config.yaml
balance_bias: true
init_std_router: 0.00948
norm: "rmsnorm"
parallel_block: false
learning_rate: 0.0142
schedule: "wsd"
decay_fraction: 0.632
Below are experts of layer 4 (counted from 0) of a mixture-of-experts language model. Rows are named router (the router's row for the expert), gate (a neuron's input weights, with its number), up (a neuron's input weights, with its number) and show model dimensions 0-191. Each number is 128 + 32 x the weight over its row's rms, rounded and kept within 0 to 255. Numbers have three digits each.
Before each expert's rows: a language model's description of what the expert responds to. This comes from a sample of Wikipedia text that the model never trained on.

# expert 13
Dates, tables and punctuation. Pipes, dashes, parentheses and digits in tables, date ranges and infobox lines, e.g. "(age 36)", 1853-1856, "(1941–1979)".
router:144135108107149149100162073075123096129171117160112110098107113113067103106189047115157144117166110133187141150108084093168094151141088133170110097097145165087096155098147124117146074051166117121087112111077175059130182159134098128148114082128082153075113152185057169153166152125148109129110147094155115100127119150155107162172140156116097132163111087182142183165085144142056139123090177144174088153105142147093103156127127114132159164096110097108177121141105137150098075105109170143112150105165116068125104154157169092108084116153153064134142170098114174117165066170120161108
gate3:163157121151166088122180140118113145079125098094118146165099203161095158106168124131117100097150153091170142146123126106145149124147132121152120122157137143130101126113137114109129088117122150134095122135180146132133152167070154129146189192104118194127176129143173150140108105089153135129135134183179115140065108150139141104136164053139136175082054114106188121100096118057126121152145143100107117130135136174181129090077108055144125088052109199166162156089099125084101118225100082158101098144156132148099038122115133104107070103122142129130111116176129138109109113139112228116
up3:050130077137131119146140121122107123142149148140099110122127174153116204117109126173128127085093089087053192168064120115116102137162151095164211078142175113163132106101147066133111149121145087113140126126109136119149154153129109182157111146120130111141160144097176087131160138132125078081116130149159107164143212115146049084143115120178139111131106173159159156101121133152110119095069113113117169107085156237090160143076120097135099056100133168116119135099160155177152098177141141091095147101066116101164134118108146111121116097109079088134101113168117108100076132178098123074

# expert 12
Punctuation and field separators. Commas, colons, line breaks and pipes ending infobox labels or clauses, as in Plays:, Established:, blank lines before headings.
router:153170099131163137111141071106148077143177138195073092090115088061087122134190070130150134103154124118146184141117061112172112171125109165161114121102144135086102182116131136124139127068164107130094112142125167081126192150139084116134117124138067163092096135182081153143160138149168109091118164109159119096137107135166099181140147140119087145165107113147129182155117135151068144138088155136180097151063185174084138152116134096136143158104099129143149130163099134170068055097103139119133139088166083098139149150164181113090103064124135072149114169058114150132161078157096165112
gate3:089090099128134123078157166090124087070114127107123146165086163190148118104188130133093151125149143079194084178152138126167143136144137086121099141169106155150097129134094116115111102117129110146113143121149113129122122162121122140159179115131134220096138102096140130084065157094152112139131162186229080079103120125114101113165166079120139146130110135127103098121110114135093102158130109131106099111106126205149151126125119079147107109103160177186107127151097200090133074208132104150148039138180114159137081101076126141131026105125162085113101141139188156136101152139095166105
up3:077148118087121124109142147088155114100127141062101129110150190147112172187131042166117128103097089098089099110096146139119079106184121128141168094142110093099112105156076129108108077085138102099089111063076134102112158158086150180132133070147162135120143154099142103094099092094110116148145146180171079151152162151156079126164093082190172136152151127119128213110134134142098096079096098120139124149038156213129169198121114056134153060136179155159152140143112145100099114149134147102146103131113180126136131125081154083136130149135080154130083114130093092137105171131118114138

# expert 14
Dates and months. Month names and date digits in running text and tables, such as On February 17, 6 and 7 January, monthly climate-table pipes.
router:179165080122144156095171103051118124139198106164139110098086125073096114110164076113147152141179119109164157132117098106151095167123090179160113133077130133075105151086141149101179112071195103144098124148090173101130167125166079131144125130110079139085103169158103146124153146116148062126108153097165114126162112180127087188144176130092100139129115113159132152166118151149069151135071202108158074168083153137105152166116121075126144156093124109138149107174095136186069076096070175133115122097130110106135121174138152095130090108126127090141116165111078196107166105149098142072
gate3:125123064126147107105182138111085094108120136105114133139138169151076152128148109124110163099170153094228114176129106095122177156115093139124149121100176173149088147135113124137140051135122091113105117166106161141147145136110117105101140160085132197145179151108174132099083128085132114090137153147209122130097128141169104107113151061125121150169087151091170079125122144100114094116152102088112136124088109122168117149107124078104075080082117167155125178147118184082119084213087106157077069222134111171141072140116122075118086135146147093149140154155188169091082109138148150119
up3:118165093099149083123180126135117132140159151078143141109161141153127140153133106177164148085127097122058141164066136127100096158147139076168224048119160112134092143162153113114125135115131124105095113106090149049058113160143223160178161152201123163107143124101099062110138101118136073105182131178137147148161189157156107115116131101196184111150138201135122155141127125127140123104097103161084130127103151232129133127108105113089125052153132131146134144095125145102118125143167132125139147103081142136142155123093169131136182144097102111129093117158072144106060119154121112138

# expert 11
Capitals and foreign names. Capital-letter pieces and acronyms in sports clubs, foreign or accented names and species lists, e.g. FC, CONCACAF, Fútbol, Belém.
router:156163116105120142099168079091138094146150143153105117117115087111074110135159090129131148129189109085131144118125081107187093145108102136122147101106135154091111171143128133133181130068154095153081063122094161076102183174186094143132131105133092152101070168166077124146157151176146099117069161092166157123145125155126099133143139151110088119149118081193131191184091175109038161125147157110160087166099153171123114152099135092135147161121071096145156079175104135145076104089076174120135121105136131089147109138157156095086082085133141087125112158138108195111172096175080162069
gate0:083187114131182098167132136152178083134182136101141154130057088149106098169127158044112127100173128149096129118141141127132150116155056131099120107166116119069063121106105117114150109153104112163120074136115177103161129119126105129159103106163137134135097128168172183159150157097156146117058096126131098163179161080114109184111114125132065073168095141143066132099165119116108137142160147116083133129131116159184096095131107084131113136126129185167150146137092106144107157116164095110070177062110082109100167136104075166145114131181144088042105140102140098162122064153098156195
up0:133163104121125184129101092213095181161073094146075147149121145138109092148150141185125091119095134092154145121100104114154141162161099117140152127116153127139158116098151148110178135147143124084182129175103137136153214143122063093124189068117190086108076106112111131175115159137149140156134121114090126144089193147127161115113118194062112126135079181122150137100110098167098098126096095138153122113140080143137150080179087168091100143127133140148104069112155184086159104167118151121167151140192152165130074172101191107078151162168123092133091074099056141145096133092156108116

# expert 9
Biographical and entry openers. Tokens starting article leads and infobox facts, such as the, opening parentheses, born, years, first, also, and year digits.
router:155182116128135162111148108110144120163170164158122059105127104080071121105224047120152142099197146124149159131119086080128098162127119150183113113095125109099144143144159133099147092067142118122100115113107162115110173122170079121146111081103085134071107134187039144150165152166126080093090130128170147111124096166180116164155155146097139158159086113173137155177090149166059167165078156135169056160066132129099116169153128091131151161121113102125166118133096177175084101128095164137108126108131112066130117119138189086117123096149134103115112122100108166108165079158097139115
gate3:161146055164143077124170176082080121074140110128134134125084174145058175113180108088117127109141146080181122158107086142156172148090134124141119124135113170127112116146127101089121085131124110155085045102150105117095149128073140153131154200153163180108132132111145140100095137114155118104150129180241124136096080141109107077149151094100134154133092114073169130128115095097111133132119106136118106100111127183157126105154097059097095087075085200165150148137142161099129149179130087173067056152106100150113100098147138111148073135148153110131154144137185143082083122119128187135
up3:060175132118169140112132140076121146152152132116078140088126162130119138184074112113126119103112123109142141166127117113106162154150123077151209075152156084142140123140132110164134093115115087117145119148053162146117153138108143148166143108176194118114188141072111101133166138142102115083191116084194126148154167146147091141215099138222193120179105161082161139104159166150127130092159113077099148105070179208142173151132085091159136072128132098121134156141107166093132136123147165142073137107088177121147142121152182110134139119146120130107110114119128130100035120177131103099

# expert 8
Table cells and names. Pipe separators and numbers in sports and statistics tables, plus capitalised name pieces and surname parts like Humphreys, Ergashev, G.
router:143177067111164124065126075094143088136181111143117072083103118102070111094151099148138170155158152098156152123113074096188080145122103173148107109100162144090128150127131121114178133086168104138044092141121176097119184153192085145133111123152093154098107167153112149170148129164182117124128164096191113108143110175158129159179135159126105144150086101215097162168087163147084141142106148149151086141113172189065142148122125092151170154129101117147167127144102156147067102088097173135109146117151126092151094138151168103111079110161154098120101139105118201126160106175081150097
gate3:101160049153184119096150204098096101119118076115128134142127183154124074122213092104136118074112109119200096130133144114114146147143170089079149109138097150101093113105114137119142118102073113124097113139131157159138174164095117127161157144130134212173163120112153070122126138112124121125170146187196154160112105162147160106118158091115129111100087111109165096103100108116088096162095120090126141123138098176166172092137112036126091074063091175160128124157131183096155074161130147184154077166168167160104062086125134107124090099151167114172123144152147151098090119137116164134
up3:051096120112137098119115137128117160137163105083108133131105131129137161167110109146175073112137094051104152149089168104102111097156085127154191093127158103125149114091073123131094082101166080088114127136058160145104135226099163167176159157173141111125180152123114131142136122094102109074136122074167136129180143167149091128115094127171174126169173115157102142069165108143151053109076102115164121086096152170171106107137082047119137090144163111100103134144109142126102142114181133089105098126102126107114168123076211134097130095156130124092082100167065081125088120150103136145

# expert 7
Articles and word endings. The articles a and an, table pipes and dashes, and final pieces of split words such as Mesopotamia, algorithm, enemy, Marathon.
router:161147132125142145067139108070129107162210136174136120113108106102097105152162089134145116135171136112122168133169051098156090183157096169166129131104132163106108153103133157113154077088144119110051088143096177110138183149136105141145083088155074147095112148161082169184193109130187102133123127126174128123161091176156115160197160135133103135134106125164138175163106135167045164176120165146169088153080135131110132143135141081114162131086105098152158098133098129168107091110053141113117125115151129082160121133147175115088077104163149111140101157134093178114145094149041117070
gate3:146126092136162106097165194106104091135113109145143126110111150144129132103176101116142170090151158092189138140080123124122156103148168129122098112123132193156116092093101123118112073155128131103080095114168121122134147152122085086122163144139125187168197117080152117097111138077131114111113127167187122083090145144114095053077143081103093136129083107108181112050126145115095103140161142097117117135145089175175152127127122061152094097060112199166161114160135165125092121195128118142111097167126157168172096069134133107135056090108163125173120099164175164101059147131065171188
up3:050140070118130092129105146085174115129152090045123116123152145134118145173104108153141130124123107095106168127066119128118133167164117131104227095103141089110164117161104116202104084099152112083134124115113150098122170134117119154099148154173155111110153136074140140148138126108124115114113140111156124124099186114150101111170100137154171095164132182128160094121169130184123083085069157085152131080064159208140149124118154090206152109132149099113145146137105184127163144143196145095145173127073187120168129135144204071110161113109103137135082095127088089064104160168116088162

# expert 3
Prepositions and conjunctions. Prepositions and linking conjunctions after verbs or nouns, such as to, in, of, by, after, before, until, than.
router:144159125145179137125148093081160092129215155167131081096109110111087121105172056131164165137135133096175157139102078126138103171132133146137107092069159105073106155139155142078128086089154084130100115128119181109114178129139081130150104111143099149045102140178104139173159136156130102129103157110157124095122103175190068164164159131079080138147099104137129160193146149151067161122081174141200110124063173154096115169141154095136171133091135121130155087132099155152094075070100155125066141119130113084141125136191178130089095102136138108129089146113113152091166106136105172086
gate0:097202139157155136146107130177095082153224119137100177158139086141174132129136126087112085130176148119112134128101129065102104098128139143069142091156110097112070141092058108175116169134159099121152160150136130103093143120108131129125113128172132139103101149151163141157133167107178197075102112152140110198111161081115092171152136104095113112169123133146120113167119132086123098181143153152077130094124135125180086054124131084086112165122108112155115180160139113125102146134165095192052134046137114113130170138103129118151176133201183082061104100094155145171128138125071125153
up0:129149134103153160101152098133097176148065113156125097120138125188122120089072121170181117133112105101189155149094168091107159158139158109131134106132158159094181134149160173093141122119177125130090135168125145141172144179140107112074149059095193069070067120088068119124121165162153088141150145109188135113172162157109179076121082183115135123144109139140143114120089068119109116141102144123091132122041110140098178072158086161128117138160069176105106100125139119119155095174119152124202167154117130155151104157108149138115110146122097071157150149090053133128078138059165141102

# expert 6
Infobox labels and fragments. Section headings and infobox field labels like See also, Career, Species, Scientific, plus mid-word pieces and digits in tables.
router:134188124109156142121158090130150092154191156162104115097139080079089099129175066129158144136143164078170139142128085106136107145148089135133114094086161139076101149143107152073132087090172096111085107120080163062120207160157088156156125109139085133118097169176068118160185175173146097122132151112131117141145115184151109158146151132111083132170108089190119190126109121155060122154116157102168088140083151148117119131124115100127152138079137127131146114183090131138093091093067191102112140072150113063153111152129179079111113067152175106133095140107139176113159086140072131084
gate3:113096090136106131087147193084071119124119114110123127149113187180107183097172098126112106090163136094152137149098127145173133108127145131144097126121121113182075135111119055120101080126074107136105113118098105134153126159123094117133125165117119177124167111105125133105099129104154127099139115241255099128077116153136131091128174126096124137134090093105169092145128116129092130171142104053099102126121111189160165118136147047141093097141098186181089119175124173119115086171107099186132061170157136156131110134120105129134129094135163143131132072127181144080094126135119175146
up3:012121103127128108134121146122142144156163096058128147097116178160116167138120116111137091083119089140107126137094113100133176161130129117162188086136156087111151144151100090184089099119149068139166164104075106126136136164123111176138079119174162109103152130032158115144124129107126126128174131116184104133150204146135099138141067134162128084161134153091120144093170109177107109121085115099149146081070123229170162165099106100139144059135175123116083178178110165077136154119166131127123148136073150128172102167095183109109117096125119127147087096142078103101087122159105152106

# expert 1
Function words in prose. Auxiliaries, quantifiers and light words inside running prose, often music or album text, e.g. has, both, three, included, all.
router:158161109096150151103156105092153091134157160166117090091095099084097111115165061124151142105180125070170154160158052096145111174122102138131136091086144159058141149109139126092150099041172122129095146107098173099123174148161085158140115104112100146099117177157112118182134136157147074121157168130172153115168131156174085173170137143101122154153109111155141144139114139153066146163101133139183106145073182169108140168177131086143159154114081086157164088153112176135072085113100171132124145085123118060146129118163183077104075085121192112145112148078116164124162091160110139100
gate0:113201093121170126171114099130123070114161202117137221145125078124157151152131191099149078131177101160058136105097142155114113138096152175129132089128101142072107129034138174136143161183104124154178086102114172130110183136123194104145091117136130115118101103129141140148122131079199167138070071144132125150191172093098087198098088121129172108106168097173085116138165119103137159149137148095105111098118085151182100148134138085147116076130124142132136138108152162133147127108148134118143131101112131115161130123139087113149063107131163093122086154105144135154118155096033163167
up0:128127132143176153164108091132106147189116097168046151143109141156114111169105086191135089108101131141148118096125135129107179097137107138094132158146145148143137125093112157107179135101188131100108166130073067140142164134133136109077137078089148078071066135098136131131092176134154139136106141147158168110135115098130136080118093185119119118179050142176127125083072099113086097108134183172119123123112121074088204103127097162110120108164087140135133124137150134118136153113128151131165179166173149138176122188126207159124121106139183116125138094059029158180094184110175119166

# expert 0
Countries and place names. Country, state and city names and nationality adjectives, often after in/the, such as United States, India, California, U.S.
router:129165082117134127085139103071132116133175115188112087100108081099107119086156084139157164121171116122160158152133098102145099182143094181156137112125124150074089179125111122088132122081144093124071134125110181082096153134133059137129128114138105167100089152168078163159141130158156098101100170122159131102117087159208118176141144151091110168154119113181125189176088156143067165142112144135171084160100184155105107144137143116152158147108131091148176105143098142129070076123066156150081146137153122067168088114167177082115103100147153071105106143104107207125151096161094176073
gate3:119146124149158091047162117099115114112107108066132144137108166176076116145184112124126130101152140070172123165135119124169142171134163151129174109152159171139111111110097119111099099145109122115102087146133126097084133114094133119121199152138131237198152127117108108116115127119112139117148129186201112109122088095154127081137203072142176168155051172105161106098094109117140128104113131114109156154107123187169182093135101068135132111078109203156126092176118176121138131151124129101193069193134094140144121158114113124133068126150153112130093139151159143088057117157102197108
up3:086097126107170106136135192079106139181137151038134091139110131224085181156089108122131111069169146116098127089140080109070108176168112085116159102086146127132149112143116116150126092070129117069157184084100154128143099152138115158126139135153134138062166141085161118109119190113133102131086115110130068166147187132169076141133127130154116109137163124146101113097153136129085104119063153101080122072082147204109149179089150117106109067111163098133169165149136107104143130157175079080132082148091172128145137103138170089099159109150125184162111104152125085111092117110075131119

# expert 2
Word-ending verb suffixes. Word-final pieces inside verbs and adjectives, mostly inflections like -ing, -ed, -ified, -ic, as in disqualified, prompted, knowing.
router:134176134086167148100154055094149077155217130140110105118105088109109077112156077147161141119128139126151132161137094085140103168142117159167117108070174159107099169119142135087172121103133075124104113125118183099122191148159094137160098121182076169101108156176093144160140156153157135114134176085165143116142102188136090154158186136104093135152104134179138172177109141123046127177113160120150095147071158175100125146102137116186137127119143109169165091169118135126070090139096159125071160113126141081152110160184169097112092069130154132147107161106099180101196118133099168085
gate0:105250153127166174146140037147081083124191143122112177135126096123123161154160131068182084097171094151051089143135149117094168126126154136100149098133069096083078139064103090121117147142160142112127106134104188068108136139134102139133097141145147115130111139161157141122178119136207128162160075113131086134154157077088082185092093123149118107172120100128118105164109113100156153164105124098088141114133118126115103137109142084125098124113131168162144179120153119101118114135113107144117174030156140115151165142147099155159110123169128103097126113110164138094130048149076134191
up0:132165152133187121148173152158086180163134110132097169156149148141154098144102040166147111128055170128190162136130129111092166124178115110086142097149148130122179126076159173069147117068165101167084134101108117093179133174123108117060135073092150115091049146153094083160135193136140121104140145174174187144097152108104192094073126127081159126105097153159134141106113081126126160129142151140159179147129153102091161119148077161144097135160100148116146098139101131065163158138073149119147157125180104152153083152096150125099151161163134091124123107142033141120119170120161129126

# expert 5
Mid-word lowercase fragments. Lowercase word pieces inside longer words, usually after the first letters, e.g. "up" in unoccupied, "ens" in compensation, "ryst".
router:143194094074143116072146076106174093153171132186081114116105060094091085135137080148164146121130148090142144162116095112177093167147100156130127123090191162087081178136106137130133131082180077139069107141121193109109205157143082141179112121144096131102108146148083113140167125165136100105116131084150149117131118161146102162174159137125124150137110136176119169166117162141049148166100181114148096167067160141102143133140161102138171129118127100140147101142105133171115111140072177167129152122154087063141107134143175095139093077154168109137084152136105188123139102192074160075
gate0:128208164119145158133136089119145118156170168103069160183136118150125115164164144083147130144162076144095155097103156100142156096122088135095192090164133117122061130055108097143115132126122113136168080138120182111131131116134153155105093131139152121114100120194186132156140119110165187117104063152128076180141146102072085194091089180152121123150139109171092155104220102132112132179123173055072131133120100081150101161124121077130133100109081169129104155151137147153157142158153112121087162101139105128115096107110065131133152104181158060096112107110095162151118136105090190180
up0:108120150107202159110098132170100171175091094110101174126157181110145080159110076168162077139072124093150139122131117149125153117155114093146125137119156134133163128090139165089202152120179105183127128137087109149145173123150092153092168071083147107066098135105130141188077190107226118107135157152152122177088157129104152097120148118138151139167042107141114099077096104121139129093119165139122130115113127133138117135129092217141149129137165186179100103155119162149146147129112179158180123197118140142180098162124186123120160123134139039140139160158087137157115167077147122113

# expert 4
Head nouns of names. Final nouns of organisation and place names after a modifier, such as national volleyball team, football club, River, School, Airport.
router:132169082124129147131154103095127122155156139150114101079097087106100120129204056119158149121177112125154153140130075082160116157114126143146133127130153154090125148114153141108184117085144083115062085141095167069119177162152104116136126113117100162114095133141091159163144135180181082104091154122182121113164097152177112183163138158117105160163093114199138187142096144139087164126081140115186055163097167190075117170128125071153134130115100080166151139156111131159085058104097164089102151104112122077171110131164154073106085071144145086126107151095105186131152111182089121107
gate0:123196101117131119099128107176141147147169159112097218182080113191136095156129164111169130154146143141088186096117163149114140125146127116093096140152105131074100123066143109126153128141156114197178087117118172105107140169187098140148124120104159175147091094136129142159170100137158135141091104129162080143201167102121082162071155134132109163138164123134137147110133165099128115162122143108093126138146147110101068116145147080197152145108139163134139161170148129137110156105161133092157149056167066104126135119167115181145077073142154044059104149105145109181095117098087130219
up0:113173147142173135217151105136072154111132142150087136146118122092080130135061129134165079124081175142137155111096116117098175085102080056102149099146142197112129105133148170087154095104148127166082122140132126130140183110181123063124152034114154112062102165098135145161098151157147129152114128133151151140111106089091214080144129175109125144147043091191118096108120097145127153147129166188118185158102120155098193119113161147158087209128103123158113150129143083071151162161128112083152142179162144125152078110099152116111132155155098094135167125148098108126140141127142122144

# expert 10
Mid-word letter pieces. Inner letter pieces of uncommon or foreign words and names, such as Princeton, stanzas, puzzle, Aziz, line breaks.
router:122176130097144117084146088115106078154209122130129128097067091084105091114143046148150154120191147083148139151150085110172117145108117156127135133090151152048121165120127156106158095123173094119101111102118175101144179155136050116139123091129100139071076120147095121167151125137152109108091164104168126071121086147128097210160157147127087140134135090157108202156116153138060130127107147104153121171090156141095130178154115083137146183095104084162159118181104129164056090122086156126095138101130105090154106151156147104145090087157150112122109138148085202130180130155079151087
gate0:118201097113172077136123098123159088131193128127100144141113096155130121136126167106113132071147116097090163128143138131120125132164095134109106144161113101114124109057105123139116128114135135133178123095108171115160145127126120151133115119124156082074063133164130156120157117140181199093125100128097102118173126067069061200087133127106124108150112092103103088074167154143140129199119122061057131097118175097158090092131102078083127148133158108158101137124154162143110095171174153126075133020181095107127123111144094152141103079147183054097102100099135106161123102132088175199
up0:094118137148138198187138115132071206182104118103029155144129137139098099086122100161181130146075147108124130098141117113101144112125103116133145110093146101130117131089195129100163132064160125140118107156099084133140174126111086096112171068089182110130080140108158142097091188129142154116123109156120156153103202140137114100140084132108157113144094114125148123117097100122120127115124146146163211137093055131066152100163054185118139109185113180089146079190144184158156172141109112125182128182168135145136086152104167114108130116145160100148172117130082133114111084113180086103

# expert 15
Sentence starts and breaks. Periods, line breaks and sentence-initial pronouns or adverbs, e.g. He, she, However, According, and I in quotations.
router:145180129119178141103121078057143095160165123167092083079119097080103104086165094133156185095142132085172172140119061102135111162137109169143139130085137132101110141126117112098138092082172089099095126125105150067095175131157046152133125130122114159112114163171101139169150141158148093132112133105150169118149114173185114134154146133125124161169099121174145154152125144162058154141092128130173051124070182155076165178107132110144184103110140131142179096152108173148115078107116189128102144108134113072140115086182187090087098102160152084145115165125098169124165068155089133078
gate3:099130062115152109104143172083081092106111123118131087125125170164129137125189128143116166087149134129224105154116131109128136113110151129091082150144117168150086114106143095142104115130079123121077126151119140157116103172096120078121140173116097208138096107144089153145109082118139079116117116187227085134073122153120167059134154105113162188111093166090130117148093140135100124145165077100124121112132132132148142140145143053079083081076063186158133149112128172116121118190129126156090124148121126198148075180094135138105050123183172128137111101143161151092105136130111203143
up3:088108055128080122101162133129132133120172141123143153105135138166127154162087116167170108056105106108165156177113133125116092114142147150126186070174147118125083151174150102094102131124134124073128104124076108099096172131115143155137163136154132096133143117082124149159158099159095073074112118125184115120132198150148077120158104133203173070193126165113134087122174127173160129082060149095127097102073208199095146116125118068121165048086111093081120187114104166133152165082157176105085125120123104131157146154105137131107166101156112126138071099117084097135083131122133132093